python train.py --n_layer=12 --experts_per_token=4 --d_expert=96 --router_score="sigmoid" --normalize_top_k=true --balance_loss=0.000775 --init_std_router=0.0332 --lr_router=0.000921 --norm="rmsnorm" --grad_clip=0.5 --batch_tokens=65536 --steps=6244 --dataset="wikipedia_en"
Below are experts of layer 2 (counted from 0) of a mixture-of-experts language model. Rows are named router (the router's row for the expert), up (a neuron's input weights, with its number), down (a neuron's output weights, with its number) and show model dimensions 0-127. Each number is 128 + 24 x the weight over its row's rms, rounded and kept within 0 to 255. Numbers have three digits each.
Before each expert's rows: a language model's description of what the expert responds to. This comes from a sample of Wikipedia text that the model never trained on.

# expert 35
Initials and foreign text
router:152163150113100142148095160142109155134125089120105115178134143087119125125139131093126115129111103127141112124150128166080130143119118114114102142115113065152127140105166118126116144140114141137090198134126103141136167130132157129163138115114129097115119135097131145139130098166086126159120136135094149109088192137159111169117106154156140086147164158166099100146121163118108115110153
up0:161149133098111090135122082102116117150127131150083136099159163101148145096113127109069144148091108168135131096169116133129155182135132109165115093101112128180118141094131116143128160102143129165109131146116123114112108131129126188152157124110104100130130118112127085125150130186143119132117107131124150069152145155127178132164103113130132099163137150120098127131148131144144140100117
down0:131147140142108116124120147114142127128156093134133136105163108107131091187133147171136120087146107165113170126146104170113152127105168177098089083126092130098110126128141128088162119143124148102145056104107135088127149144110077100138110115109130135167147139133171118100141119141146125133146127154126160095129112153093135115156094121131165111108127108122127115157096116154126129148080
up1:127143160112104094110135136104092086128164090133107146150117112145125139064100119149083124119147149088079094114142107142117135116115145132127120119103090109087085148127136114127164147119155117084171140173113126088125112101130091132150119129104159119112116099141150120124140104127126124153129113126128135138081105153186102159141143127137154134179118150111147147136178147117094133113075
down1:155095092134106104123141137138109080103144128111120120133168166138116177149119134125136114127107099133156112111100099120131145131113157171089115092183135157146101115193112105130148145135136144167089095110112089145153160170162083123100143117114122128165159157150105146122105126174106111115127131133083147166127121161151127116125128091118142174129131122090124127108112126140100150154152
up2:135129121137165085134097120083115146118119143106141139102106134128135171100129114067123137129134101155128093143096139124152145123106105148152158094112121144146093142151139115158103081116174118168152144120119089098145152096138149121166103151131139121132102144113184108163144115095134149088133151097128117136109209103142111111125154155115140156152106140162120133150153111118147124111177
down2:134137112166107155107118129129098101150131118139101130123114190163126078095126157116132113109160124116169142144105103168148098113176122143117131127150154101134108138132168064137173132103108111125173126171160143166126140113141091164139167108174103134121150104129129128127147126146130134090135156122156107105140098101110121156117144094150084137105116089109128127092103121138147097161142
up3:143135135146136129109116086105125129102161143136151108136165141120143154110153118116127126143111081125106112124125117101113177105110070128138116083084164119094124126124145073138151116128146140117075112157112104147160111097179102163124146143151136146113098120139173152112141140160141123178156129087126106140092165141104096131127099143132143144149069143093144084131110165146137121132149
down3:156125074135111123147093104120098122152139141103121125096136129143124142099082164143117141134138107131151136163142166135120092093121156120129119114070124128152142098146148095085095134134150149159113134111081093179108125129140097163098127169098095108155101132141125137139158104157162164191123147119110140155130123110100135122147105126072123103101152142157120100120160109122157097130117
up4:083116118079133163097117115120135131145125101137103106124102147160131088088117123126176097130157149117147120126078120093160132216140130101088156138102155147102106141180082140107133141208138129109111110118156133123132170139111150145141147107112128121147117148114108121137121145143112137142115125145144139134115166144096149163160108121114133184123143114131118134137127103107164144132140
down4:128153152126096167136135121116128150120095105173127137116139123142119092121159143134182127072119070121109149136128138126187138098102115115120094122131123156121133162158049117100152065125125153103112145127146147130113147151096115139161121154147162131147103155115118154105114110125118144139162153116115143137142119118101173131153122145089155136124137160118122147160135089157162094086127
up5:090193144142130119094127085145127150139149117121156131150129130138100141176159162153150117144122141179106131139186148139145101075132103127107160143117126123155162116149109146164137153160104083135172115132083140148113172120147144123135085120171126119135123115117117124139085106164129120137135148081081092121107169111163113121144099153146131098118134167136146121144123145119125134143149
down5:095161121131121123104169168121136097109110154117149155113133124140104099122141128134127144170133122113088126146150123137115139071138171137138151135107096146118104114117135150158151144183106140148096126118115156135083116118081115101166047137138126158163122110150145147143120125144136073144156083128097121120156159090170157085138090114095105139106118123127135129131087135123133131138155
up6:115081092150155102141138101159133115130134128076099138153141158116138165124141112140109125102157120136139097140131143137165116116099110129135143111159105122122122082118130150078078164121134183138122151114136129146146163058150128114175144153138113084120118137106171162155112135155099136113086142130115154164122170138137150131124110118123138130084092125129062126107121130124152086134137
down6:159148171116109122104097135101107132134135154091130098151154108123113121136131108129144137088115146112146166117128113126091117144165177145132167132124123108149085127164111136128117157130118098082151115098138132125105123173105129135151133109120128085138160154182154133086143154125106115139108105119169120144147110118073120151115115143120172128145106106139090132114068122057152145091107
up7:082143127113135151170129090149141113128176071119147097138117099151124147138090139097125142125133090133104122158167134154120148111093119106099146126105145095129103137138117132126129145127146104120138163133101150164179141095139164113116133067104106093155134105120118140163111139102140085143110079120078101168158149143134153158125112105120161078121109132166133162118123114118158132122150
down7:123129150114143100148123162122124125104121145157125100133100101147116111082120159098103141110125124109184107132144143092157108118111084117118116158120139152120091129069099124131133120105081158148139131161144097099100092132121141139116094190103165108117134177116112146126083137122152138136146141144114163119132136123126140094099112085174079141116136141152115110122089137120181101085119

# expert 1
Adjective endings, size words
router:135165143174136134133145154101130126129148074141132171145095111146121096130102106123139098107148162117149146179116127110100117141103127134114122111170139156119132099106144134124152084141161127113082137135152166141103160159115171119120096152119112102112136145128104175128159143075116071113134110157123105150110115100077122110153137073132123121112120146104162127161118174126154163136110
up1:133129134092112153106090126119136124125141104118141093173127068076140107186148111182119111102150142117150143154124139112138111121114115112165118105130154190144130114160102120146124142134135126121071133128147173146141107119126118155141135115125130123138172122158134146189123100088138112085140130142112105151073108101102119141108142116151135128119111148127076160179139141125154103150147
down1:117107113140149139118097137138130110102109114192103130125127108142149137161141131112147096130186159105118108112193092103155117137144148141101083154144142137109106116159142143157108115123100144121127188138131124105112153149132119118103149102159132132105125132149150166065146140128084143143099156092143105102167177089132125132122112090140146164105142148127157174154142147117151151142119
up2:165136098127150101154149139116126175154126147157104151149133097132116143127139169121143132145168139147103155170088114106133118154120150113105161080109106142125112092179137150185116145179124155130089131104122164135113119142116157188172138172153114111154106137147136143086111131133137146108145107111172141136134133107098103140107126087103141156144117116118166089137105130124133114084119
down2:151127128094129114125114124144146109133121111155120138089104116113178126132145122144167130094079086158123147143091117153107120156110113124173122146145120151125134134084123161149147123156172096156173111119159114126137101127124121153124129092147144152108143128128120083137132110131095137055184109126154122083119107114164111145123095083067115149170108143089132128148098142121125103112129
up3:118159153173166123113118083064106126146114109100151132132157122092107081127159153147128134136107137091152148095097156139123094142121106103092161139099179120125140104116120144141108114106082131122101153103137138156128140109120109100131165115121099166134153143125095143155095097147131151100105088169137082145158156101127153147135145147108121143116139110146149140082137119147168130088128
down3:088103121099135149101173175161119127125133122123149146127147107087117126109136158137151119128143141096128083150109116105100154103112085139118088130160101163165110127107123143135074138101095151131137098124151121115136095097129163128119131179162081130156107115124183129130106128156126150095133132156107148131142162122181145135135120150124120098063112142155094136126161098126157157145130
up4:138119163154113162100138128125140136107119139153099108128065096101107120107120082129158087123140104154151141184148145140147090135157127183178115141136146122180097128116118142139126103131122103098112189128123149122112120156137140136121137128088085116156141132166127109146131126123131109145107103100124135128145182134175153113151140127096104115128156118133121133059177162136130133114134
down4:151151103149094142092147116118088094133124148130146121115121109136106118115175123152113153108159135146134090133133161147099144131120091108123159128140108125145056103111136161124099208136147177102158153134098107119167087181110124103134076124126130157108106124137144127134111121122099144114131163122102142124158168128114122121146124125151140127133150094123147103154112108151125151151064
up5:123147151131115130099126117120107166109156149136124087129138055154135110103138097149077092143135186146161146119127165064181101191144124118135133151179154102110106138128161180121131098106152126144133162134116147124122176152135148092123148126144116130115132092122140149150142161125120114149132117106144119144101138149135122100159138113093137092114140131182148129141122142122130121106129
down5:151151163094138150146112123145098138119147119149179120120150101126137141115124110137139150151113152117153112116121138128108102079145090145101110082105147119099134119138090111197117132198161115142127132123168108131134166151150137118123100104128074076139096133147107085142125100114123118109160117134136127111118126114097099116131163152168112172161131079139128155167109106159137139131148
up6:130126126089146137107139118153151112160150139145138113130102118107121104097136124134103174157148203091107099161095129100144121098136123100150135108111127128161131133140125123105168123120131078121110098163134146151094091107169117131112142150119167148120103127083126095100097123111096105114127100124155119175116105172139098104124119121133100139122077112105110092132159165113101171084121
down6:137136149118149132146160155146122122096145130171180104138155149137126115163183115131121093140120078101123123109138107154096140124125090118134125172180137128126118140120149104159089145085078133101127113099151129122090105155137118147105146145145061113157112116127095116105121085165113093121151129136139120130146147123157134186106130144116135160112086114147107143117089149149134134103090
up7:116137105214164138169134138101147147119173113082135164130103119145137149074125110137135167152104134115117136132132132108141096114131143118154091113134110147134155102140154119170138110108128150130101115151128119083156134146128142094143170098126132099159153098092161146099154150162161111116141087121132111122079102148122137105141121106118121119149147122130171126126166168161177116120139
down7:175157095158131141152140128138156119136125097107161147157116126101078118128084098124165089140118083097134172156150103097131111125123142107122154136094160129129133129114117161127157100142114140131097150055150165093105124119119096074122132157106143161114161089073128135140138158079130122113155115117151134145154105126105120117129120139139092123132122132133128126130112157154164099089151
up8:160154112145152121111149113083120167126143117111126137147146115093116101132132127093113115134102121150122172128101126095112125105106167117088169100161116126118151117105093136161111146135119177143123162134168106146124135139177166103125141172166102149142108123150106142098099146132143137192148138171127126138134090101146169126155095105156137129123135081113098134165126075117123126133086
down8:135163091150142104134121130092117146095108123104100122173122157061113123115111121087123119137129133098142141127130106105147129125078150109087151108141093154141159108133128087154126114141135153107162125168114140130139112169170085109125139163166091116088096125143107185098106171130096131140118126119168124097159120126138139112118114100140140139099133095099108109153102094167098147132133

# expert 62
Verbs and listing words
router:089130137144077110109111068118114143127133114126166107125128112139097162107163116100116112134115129100083139135118114136139086170128132158124104143111147107173086113157092094116085138110109126124124134140112109131141190133135134117125129112167133159103130126078110163126129096165138157106111108137121094180136117177180157121096103116116161095127100119138160100141093100121124134121118
up1:106115125139128136117134121125152136111081092114158136104105124094087139099115118103104138141146115165086140103137123118154152163145135144115124125121123125105089094123105127123113175092135107042150190142118130131128131109118168101107114151127180169120091134121158133115120123151114128107129094121088106157110142160178132126159113125147153101100090113119132162116138112161167081117135
down1:145079115097143126124120131168087149146136127159121143119146112128154101107134112137145149177131157086128121130096182117137171111149157116125111110146153144151198116168115119150164075136157125150142107101128138119144133122156128166127145132145111163096117142118149159172135117103098082143159100127133147137196138149138108126116151138118138132117178118148166110150145156082129134117129
up2:111092152148147114150163079087115150134109128181161115133119131117134151174151131153110139130147126096123143150134133119136154133144109102143104112145161115091080135132142103113091141119122119162095151125105138126083115112148123127161144138138133123145187064150126153172144126135195134104173126122108113126106153172145120138092118108144105106101114125167121116101101084102100133104132
down2:115105120149159154154145128132146099108151170115140115069163113151114161165104152109122150132132142164148083156157166147150108116120097135104120133117140131150150121160176129151178135135157105109133124135119108127125148125130127148104114091156132144104116149110141132147131146111118131123130101090156093108095085116149123125109166141134122137129156208141182064133125109140092160139101
up3:146144119147150081086158126128145129156142153124136148145145127130140120114144111116134100117106120117165135087077100148120126113141099108091125128153122140125079126151159112137160135136121090129111126165146084142129124112180126142126147106161148087104118057124131092103155094135121124095154128096129118174129127117121143141145183171141141102173127157162102097106168156086122116155128
down3:137128111129130126128115108094136106127136126136108135149158117143106130113099101123171120135144147160115091101122146122107132183160076128166089135130126158165126119135128142090171133173148139134152149196107104124140107112091180158098120130146118102120110119107132136119110101076136162133150156147123168127154127137143127106122144151165162161167135121125165086129179070116147110123136
up4:120147153118157048148092124153143126133099137142112146109129134145091128153119127143120142128164151142136121104149117127126150114115128141135134119116151080142088102131127135116133109123158129173175159138114081104165171166144135097128125124100117147102082087136117163165103098128150108143116148123133153120118177124136129140130121130079170097160107131124149111152183143105099096071146
down4:114124142137112170185068113117111155126116115133143100090135137099145146134105107138152127166119078160125182133130108162152096142162078165120122136124137095115116097136125123136155131116145121120163137130118082128138178095139134169111126147132113093145181114124082144124146126154119137128142125142134118154137101108147135102213130124130139102161104138088125123115135148166140124148093
up5:102174092139124125143122119169157113158154151124110145132095125070145157145155166121139151126107110131121140115103113172156144116107127173102134130108137124088121156100111091116115107137108134114099097126146106106130137150150115096187092159131124163108137114131128123136117116152158154201123121095131102108152160121127123184113119142152126154112084137154083099131114164098128155155111
down5:114162114146090142108117108096102075169147129118129115130120117132132115122093115125171135084102126080108115073131132120129132121138142135155142072137112135150195148167124177162157156102116122126107153119136120105106117136156137108133153149148093077117169132130126114134121147154125113133115103129138171122114155095158085089137129152104144183136133106134153177155134123133140146089124
up6:106120131173142144139074138094125163155143132091122144126123155136079133129168120126106146122133196128108175132109129094134082125114105127135130083129118143129087122147101098167093145137131129146120131147184128117124152142113131151130151094129097095109135161115118176106140091119119156126109126106124187144130169132091106127143090112118127092094118147108133137126085134155170161127109
down6:133127149154127118101148144174139105135073111134118127128125134116122142115140151127108105099120113062068095127148104112101168122152068109105139115107130155128132169106145138121135126117131110151118152143146122137170123146114134151142130140121151151103117135136155132106130133118129141080134141126100121096167098117197126151133158158162068137163149119151134111083140119088110163188119
up7:142128108110127097117106101049146134104123155130117132128159147129133151127096124154126139113131097113120057115119136167123082128098127127133113115119114136140079099155130098104088168090109094147116095121103156120117155175143149117131094151167140103111098135118089123136110117117122101133090099094112151135112201149132129104133139114166162156177127122131124161112154119135116121119131
down7:144134120134115130171152104173167125093100100108134113137168120153180169126165126089092110121122073146118171127147092125120129109130094104118101130135112128146134099137127146111090113121177090087130129157144150130113126150096140118152172109129114155145124134177141119144110197079171119164070115104148126128106127121124127135115144175099116134130120128138132139115148143148122116135153
up8:143151150087113141109111095127147135127083103144109137130109155110152141127106175144131089159124131133103150111148131149103147121144169138121139138160187104156075122171159121127137111112142146149131106147110128133155134145159111129136146127177090157105151123108151139130125145152090149141130148118131112172124166134113132177150091114087096070181150145133126119091167139123094096153101
down8:128151137109110131125097167176127109139159125152113105125129152192151125129120125120077105084123132132112103118155143161121159140104114122102116114124102149107133123120111076100150134144104130134109128095146134114068165144126128110174103177075138127126101077168087145146124159117087172140121155089124126107138110114172114142125102155117110154112105133097133126155149166126128158144132

# expert 28
Infobox field colons
router:137149131128185113104140128138144130174116088162173069115116144072146129115139137109133157130101133147106141132079106132146078124158079141143143140162133133128109197165104092148086149143097123124118141191132134118133108085118153152118116137151106152129131109130138110130101094109097105120091127130126134133154109162133098121106133157149127120159106102103079128137117116125150138135147
up0:127121198141148122139146089120157129142115098148178088168119131133098119175122101101112102098114173125151164150097123152150143080090129124108112073165119143106129119116111118113124124127119166114125126129115170121145162086191121108128128130111155093145176132146130135120158120125163161126161134099147105131169127127146151146149148157181112162147134126145131131135151114145109122141133
down0:140143101166171156116149118119129127153138084112132139139133188134144118084168142116151156107101123144105088117116090092161107146118080158155136177118148153127120130101106128163119142137117151100109073166143150130136116118125072128130086134131123165079133117133155131108175152145151087124141146126156119092133091151119103159101104115142110128106121123128099108136103119088152148137112
up1:145164113110127136069127157142146118156104105160138097144139120124144123131134159158118119121141127141110153125163166168101112137158102125127128142117138086105144075159104118152083151141094149158119178140085118097169155122149139138140142101158167111153141079174117123162090118129132118148146122111130151198155084111084145144131117115105118141138135119138176119134119151129111112119153
down1:143160141116123119113111100131154104133097154118138168161115171161129120118143134135111069137129149166117135153108109115158123083129144118116090102150132187107144110153158138107139138145133127119141130132123131151092096149125130174158127102206103137127139135114104138119108127161106149187159130118149170112147130098092115125142166115159140111141071118135139133117154157171176121117106
up2:155128130154110164141134133138100151152164148103134118125132161093129163094121125127156151112135139096148151098111114112149097117094119167134150115124122162107115139131101098159133112074142177155118094136111131152131142079150117084179130090126097108124159133153137124164121127079151118146132091145141151162175093145122154113094116157108117147147134179102120133141113079131108151129170
down2:124148124131135111131152102133129146131138151102131119144118146100113142137088119136114132148136156074145112128139132145139147118122110129111140128110071175093111082165137098119062100129109083114194118127174101155099115124129107121132121095103131154141151149183122171110142147135113148148150133103135163123127105131123070143095158157136124133109111129167143147113153176139083125082107
up3:117162126102137132153178098144155159103138119122131160161110150115118121160136110143092160158138130196116148168100166124182140106135083154165130133139091123095137168159139101143105113151096147113104118136092121138153116129096131147088134182150132110147148137176122150141116168107147133095126110123111121150102132120116110145141076100140128130104135142114113132086149128101161150095151
down3:146146138098163171146135116120129090129113133122118092134132104103134123105153097114177126097089133135183136134107148056138087128138128077153077156110113110158130098153126131093141160105152137139141117154161106125112147125145131116107109156126133152151113113092083105114161124124136142104094142167115119135176178120084163108129147133150122077135121110124114119119109154128124169153135
up4:146104126146196160102150131125144119115100140118137135120128151099124111168104076132143076121143168133124182119132163128138125123145116128144111149160155081129154139094089126133095153124131090159126092128104140081077158141108123143119153125148107118144163136126143108120093131147076131138088141125137110178123110152170109141138102115077115119115150116160110098125159126079117135126112
down4:100139123136121118113112155171104121126100128175136159160103191166086109153152100136089175088173147130092122140143099132131149116145115131123142161104114109119148091129134150149117131164141083115128147068142108104107127091083147125142129155128144097174188149130169131132122137106113112126115119173111144128104121114126181156131131130144105112124135133113139150169150132129115130099106
up5:114118123145056074137132130103128112111125158121160129145124129140121117125159143123135101171095108128156155096112096130104115112136083147146140197141126113125099116163109133137125110098141153117097114136130130124104116173140111094105168153130095104126112112136107140123152100102102165101088123155112128162150104073098161127141112107125160119124111101099149142103112153174116098178097
down5:146108138151177130109125138145202118115126138089128104136150160106157106095124144155105145103162143093101138145151133106142092133106142171134076101120122160133154120130130116142121149189097099107143137133145130190126145125130160124107120120142131144113105197085152138097125136157112126160108123166157139099119133106102132144115127155085166127135118175130100138131165138122104148116141
up6:110136090112125153122153140113140135141127066111119124125117111155094139080109119109116140174092150123140143104111136130118096125101112169115140170110124124141140108161071145170115152153122080136138151143100153071139083137141132137100124102184133127111110164176132115143135138114134115125111142117189120148148138154126145109124159159116163103171134114080161100139118086136128115136104
down6:142125143127117119090103126111075135102158112141148157125123077119126119129136179127093128097111151120126102108143140140154125106109149157141124127125110104108098094158138156130114122151123096118178120146108165106169121114127110134159119089116142117107120140157142148131149125086147130187149116139097127116099104177054160140125163152166155142122149162120111056156126138161132143134121
up7:105121134146146082164105109116177144149132082126105146122088109130141117162136127170095146121121163109091175081122102166127117087142106139139094122123126103133109144166084106084105146075129147137151134176122107101159156093138151143143126114136134161122145120170153145131117128147116126125125171113130129174126086153152158106134115111173133123163089107130137124089122119147156126120119
down7:106133165150154131117115139103137147110145103143147140077129158163109124126099133146085124138088116125095100117146112105130145141161136156123113107203096121148136121161093075107130156148165150103113145118151097166161084184133123113145095110132125134128110130114105136137110075117119127112130127171197167143136122145163121113137117127133139120116122126109179105101135104163113159115120

# expert 52
Pipes after text cells
router:131144136133140149136144130083145149100085125138128135133094129113139127141095134112108133110121154119157109139123098161153126181143084125155098115103134151162118075118068101115104121173153139108116090115114121114102166128177123118100116120148123086097110153136076157134168144195149130090161142112128129141113127169127102143101129108134119114163136148156147138143134116120107083153088
up1:112087153140116119136148136122151140144113141127119145154162146138095120104143069113104141128105128140102129123125105164097153137145119112152093118140136109184142083137105111158110132168117171156123152074124171110132135119149141131102136132141126094071138073125149172128061101101145134093125139149168098154118145120132128136083157119125170139138144138154125104127120105132105087128169
down1:118148085175150091147120111133107147142112159120096156113169105127171161098113159158106142133131128175145091097110137100133085133150118155154127134153122134111145131122102125103113176144114140138127116123091089132133132121153141150106077110149165152136086106104117174153101113122116103116119131161121123136081114142168119096141159159171134135174161136151140132135112118182154123127098
up2:137103092110109081154146108139140110108133151166106146119168125146122117157140116074137123118122129121125145083108113142118105102126107101098102144131092110144124133130106129123115136177136105125113108123096124136136060140150150106142126122122097108141094137148107081163142119200141070149074118129133129115167130118178128168148147092114124129129126097147106109166175140100157124151121
down2:141141121094099142110139155135134116161110142124121145119132099110148133185116118130126159133099129089081090115130125137107127130117138170085129113133158165155134107140127179143106146120152116098101158133130085111114121150118111144136095151115173098127130137152200145111107134103161161114140146125115159062137162167134086157165125161167092093130123147103147136128157135118145110154151
up3:126120140080104115117145134102155179154117108160123125130114118134126117193165135153110136131105166138121138119160123133127138133151092128107121153104111118150111107162096120153139184135147121150145133158155140144178123079186153189134092134134099137110159161157127135123163123157127091104123118129157112120093116158106114152167161158114133139133098113081116133135140126172112100161123
down3:126125126174178128150133120133138113121136128150101086119131142145145139079184163102154164130147125110106116125085111156109122104098133139148135136109149137108179117167123123095152146100122140114131130077088119134106168170102140144180128124147145125126122109135123165156111142107124181154128130119081124133121112111133160107132151051185124130135144168121114113145121112095142149104120
up4:140144107162133139142143186141180100089101133170106127123114132135127116133111106154124119136157145129150110117137131099109153134112121081174148164158096184139143089119162068176096093135118126118089104141145108092078116163148085136098169076140106145154114147111126120124133094120118134165162110123155154139134123138124149117128113126095140145148121132138132140131131155165137119158111
down4:185112164129147133152147141135143142094136129119140123123120148135105150091101096099147117145123106164126111091116154107108172153111147106145129129149112098132121127108114118090112121126121144142185088172153157095133169136145157106116141134054143129153110080144127102145143120077118183166135139134115070124106111145101102109130134114147148166126107112130139125150101133150159120172138
up5:147111103111115153133136158136178115071122131123135153159167132105136099095122118148130166121106088121102156121154101090125133111122163108168170135118106147115146137137112134090111136153174126125131082131190114111104107144122118142079166155127154120165126131150087126158111157117142094136144112134154118134095113093075115143124098166112115130101103101106121143125141112142073142096114
down5:115065117150121144129112128112099116125146142132125161101148143144164136122118133112086085127087104161148121096157145165137124151130155140115110091114155125152110127108168134127161126110135108113149144112108144140112120106133148174142095085123110116082145168100124157125053102109122111107117155096109130121133114132128106117125108133121140117121168168151152144183072096174154099152141
up6:162110175141119175107133122126120174119093129109108131182166121132147142126095121125075101131116096159114129126125098097134130136150141098136164133098103114101112106170106117134137142128152125134111064143112114151094126130126160147140148113149137134104158179119113096118112113154142162127135150138150113155124158098135086132069140091116131137126129138130134163117118143157090136171056
down6:106095082135165155115163105129124114116155124163133169135162145158124113109134117123157116139111156106148142145137070137092114105090137147148139091162154132152135155154139175115138094130108129115147105129115159140154110145130095115113128114081129160101163126077118117158091125153169133118120118136165132042125104119109132121099135147097112144165101134118127124147122164134147097167140
up7:121194142090141155097151107107142134156128146113165151138092150090110088101142134090083127103108150115117098159103140141157092160096119143113134148135150134161098133139128118130157142104118103134116143140131153155105140111133115146112137156105091127168178128152171155107111153135126156140172150135117125149145111145123107105109134145168101150172137141095162162101115140190131096148120
down7:110138106167081138158133121143119092151186115119122111103129107127152139169125127150159141130111144160129113132150137114151096095156148109122128116116155161099094088130138153096129137112113149148192137105125124111124126109100140118156150105129105167064099138097090095134138118104152144163111091101124159103106118115125148141133156145136189130139172093177122104134146136087128153146130
up8:170137138143123112092156132156183117119106121150105121147097105122118109133119108119149138142157156089123122126087108076144135141156112095113106110121064144167133161110099129120137116131162106158143137144117101139172152114165156106134126145124120134149125152143116099099123100142154115176140191156159133131178129093131118083118136116164113109161129128148164149122162134168126115144078
down8:093099144132153120136167148176113133138108117095176129081125139118113115163116165134122183134069102144141093138153107135133115161120144173137166165138142095102078090148147169095096096143125135126117102132123130151098154140126139129139117090119114119149110125176138141141128130135154106126110133084125114122127077175120154147158124135108172147115096131119148125155123113081106132120105

# expert 17
Vowel-r word endings
router:157149106094093151174151123149122066095147122108133101120115130140112122112124116150139132092146103108150123171135137115159165131128159140145106131137120120106128103133136122131098111122087136106127130118178108118113147114149099144106105148116159151160126135096071145137154121144095175094141162140125129091133153125070119105169115083082149089160158142124128105114117115132092176132166
up4:130158109138142111120123137155090110111140130121125159141102138138107116138160105094093124098133147159104163120138133099166118162186161125111138093123180136120108102122120126079120139108118127107105143143117133130096140117132100142155117112107118193150143106101120131127111130184175155154127088163127121158137127141090140079115094140108153130171116140162137102154174096178119163117139
down4:142094163098115107128141168128063113104150105108105122110138138116106152128127147135118139102161143133149157110132137149123147105135144178149079128140107150115141130139088136153113118111118088161178134138098136129103123142133127164075129134106127151123146159140131139170130142148130138106179155147142145111164129088104129100122153116169120185131118122071126085142172114149099143155172
up5:153165132129132123115108126115162135129136127116135124092143136133125098170166104079098152129109141131114091107150109112130146142112138126122138130146128112124107143102134116133104177109113159150099122068165106108167086102074118144138119124096061141120101102101122142126149171140129140186104123150156104160119124145157114101131123112179083140082152084128139148142101105114146153111155
down5:134110151163102115141120133190094176142087104141113143155126083122127120130155196129123176142133139107132133161110090127112112117136125162116110139116124127124167079153105124126131128088157138124131095130143125160123158113151098178126112064117097129105143151145141108111143194128090115088123156103096141127144101134146095130106157156099138116095129142141132123123175120120130140111124
up6:082176133121102124115118107118144116126174102117110114151088111118099143086174126159137140129132107165085150109098127133121138111128122150112108147121155107129142082111135143103108100090115140154122087154123179167158144126121160119129169108152093120138157132139102139127081152160147127134152134130118130150169077160142129150161157131109139142137180132104128167154094097165132143136165
down6:146121106134134112138145119088136102146135148160122119071112111160128143111115132137160166172136076092115121164122153124136158132135076124115141115080118138085097125138134151054165098151178136134125125115150125118148122168159113127147139093147158158120128113127138110169117124127107079111123167146140150093113138120161118098099131095125122149147131090133136140089133137151079101153131
up7:167092110151135117154150116166098096166127105116152100097122117106147133143117154141112130105144087171105157130120120069141180108111136102121187152119113150121082090127105120141133149121143170089110154120134133107145177115151139126160136134123128100116150138115146150103115111172136125170134128103131142123129098109169102120098132145106104128132181130115089170168104117120097131137163
down7:125162157149122161065100116082147151117166167117101135155166151204143124125158123130112148169123117137149126131178106117137083147123126098114118144113150118153186094167149094108119170142138130110115113139118162140144126151130133107150170141129136147131156122128114086095098091093097181123152125129116116116114139155120146141167114149143143123144109124159136135108137126149146121131095
up8:088143141144109104072159132134144126118129158128104117130135129121103160097107125159114123099159094104169107178120117066176096137140136093116127135155125101121117121091147146141121096147131113139092121138146184139114097125155134098114096178120112123149159138144138118150118114162147149124123128097131115109149097110146107112130119092146169123137157097169098136136144107173176123184125
down8:140125103108131083150137131174164125123117168092093102117091103133109118149204127094094115153117161163110091152133141145079109168150128134109149139119152146118131166158091119100156107085126116110179113136150099123086137117121144132143128102145159125087154116122136161149111153117135137126192109146134109127127135131119163116110117168118139117109114161147123122160108128129162145145093
up9:133167102157107123124149080136126113153154109124103116172108124123130119082135141134082111152144132132132113122126111137114166160183105111138122149121108103119127121092095132116169171078104183154139166109097138118099157133153130156149148128094115122134110125116157105103122099133191167133153143134151118127119095101161126096159127165162142152121132129089131133115107126123141169076102
down9:086106138154151103130086103115179137116175137115141110128149144151167159151117122154118148144072125136095137083150125090104145102170144132100111117119117109110166146123112118122138142085129188102133141128110138122136100106117124146091113153134133102092123130128141107101169147158167101164072121126163151132114148104126102137160112149158150145101097132101125124138072117119145100108104
up10:133123124136184066158115128146163079139147113105141134114125139128096138152172096127108153136115186118109154185156128110158163141127118134153113149148118117120130100157158095145111107182147132117097133115149147088128113130168115143138135114164139119170142136107098092149111193147155130130117091134140121135109129125155087136107159120117135118122120090114122133108124110169152143090166
down10:150175127168137120123076178150090098171162097140167161103148112131140095117123097154098123123167115113141107151118127125135112103130113131130138154130126095133107098105113148118118117091093161136143141069146109164097112135155119154131122149085139126147109127115160163123133138116063104122131161172157159139091100100109120143144108133081132069103117120104125146134135130137135106126134
up11:118167144162151101141119146172129159121135124131161109144076141160119121149152105109127087114143153121138116113142133081192128110134108109116122134144081133133165090156132096142095143098132161130131106135170136103133125144152134127106117124113093112132108159167144138136127139141189157161129098115111104145135131127137173117106161159190178131095113111123140113165098128157146155145095
down11:104148103174111126131119145118118124112130139144085119170138115111186192163116153164112115108106120163143148152136151123123191131144096101135131143140135134132128120178156142139139156128129153153146097121158133147154103108164167089095139098087111119136107137161129110138120074131135114131156151123099121103136104114160133147125147108153099118184107150113184116099105119118129165106113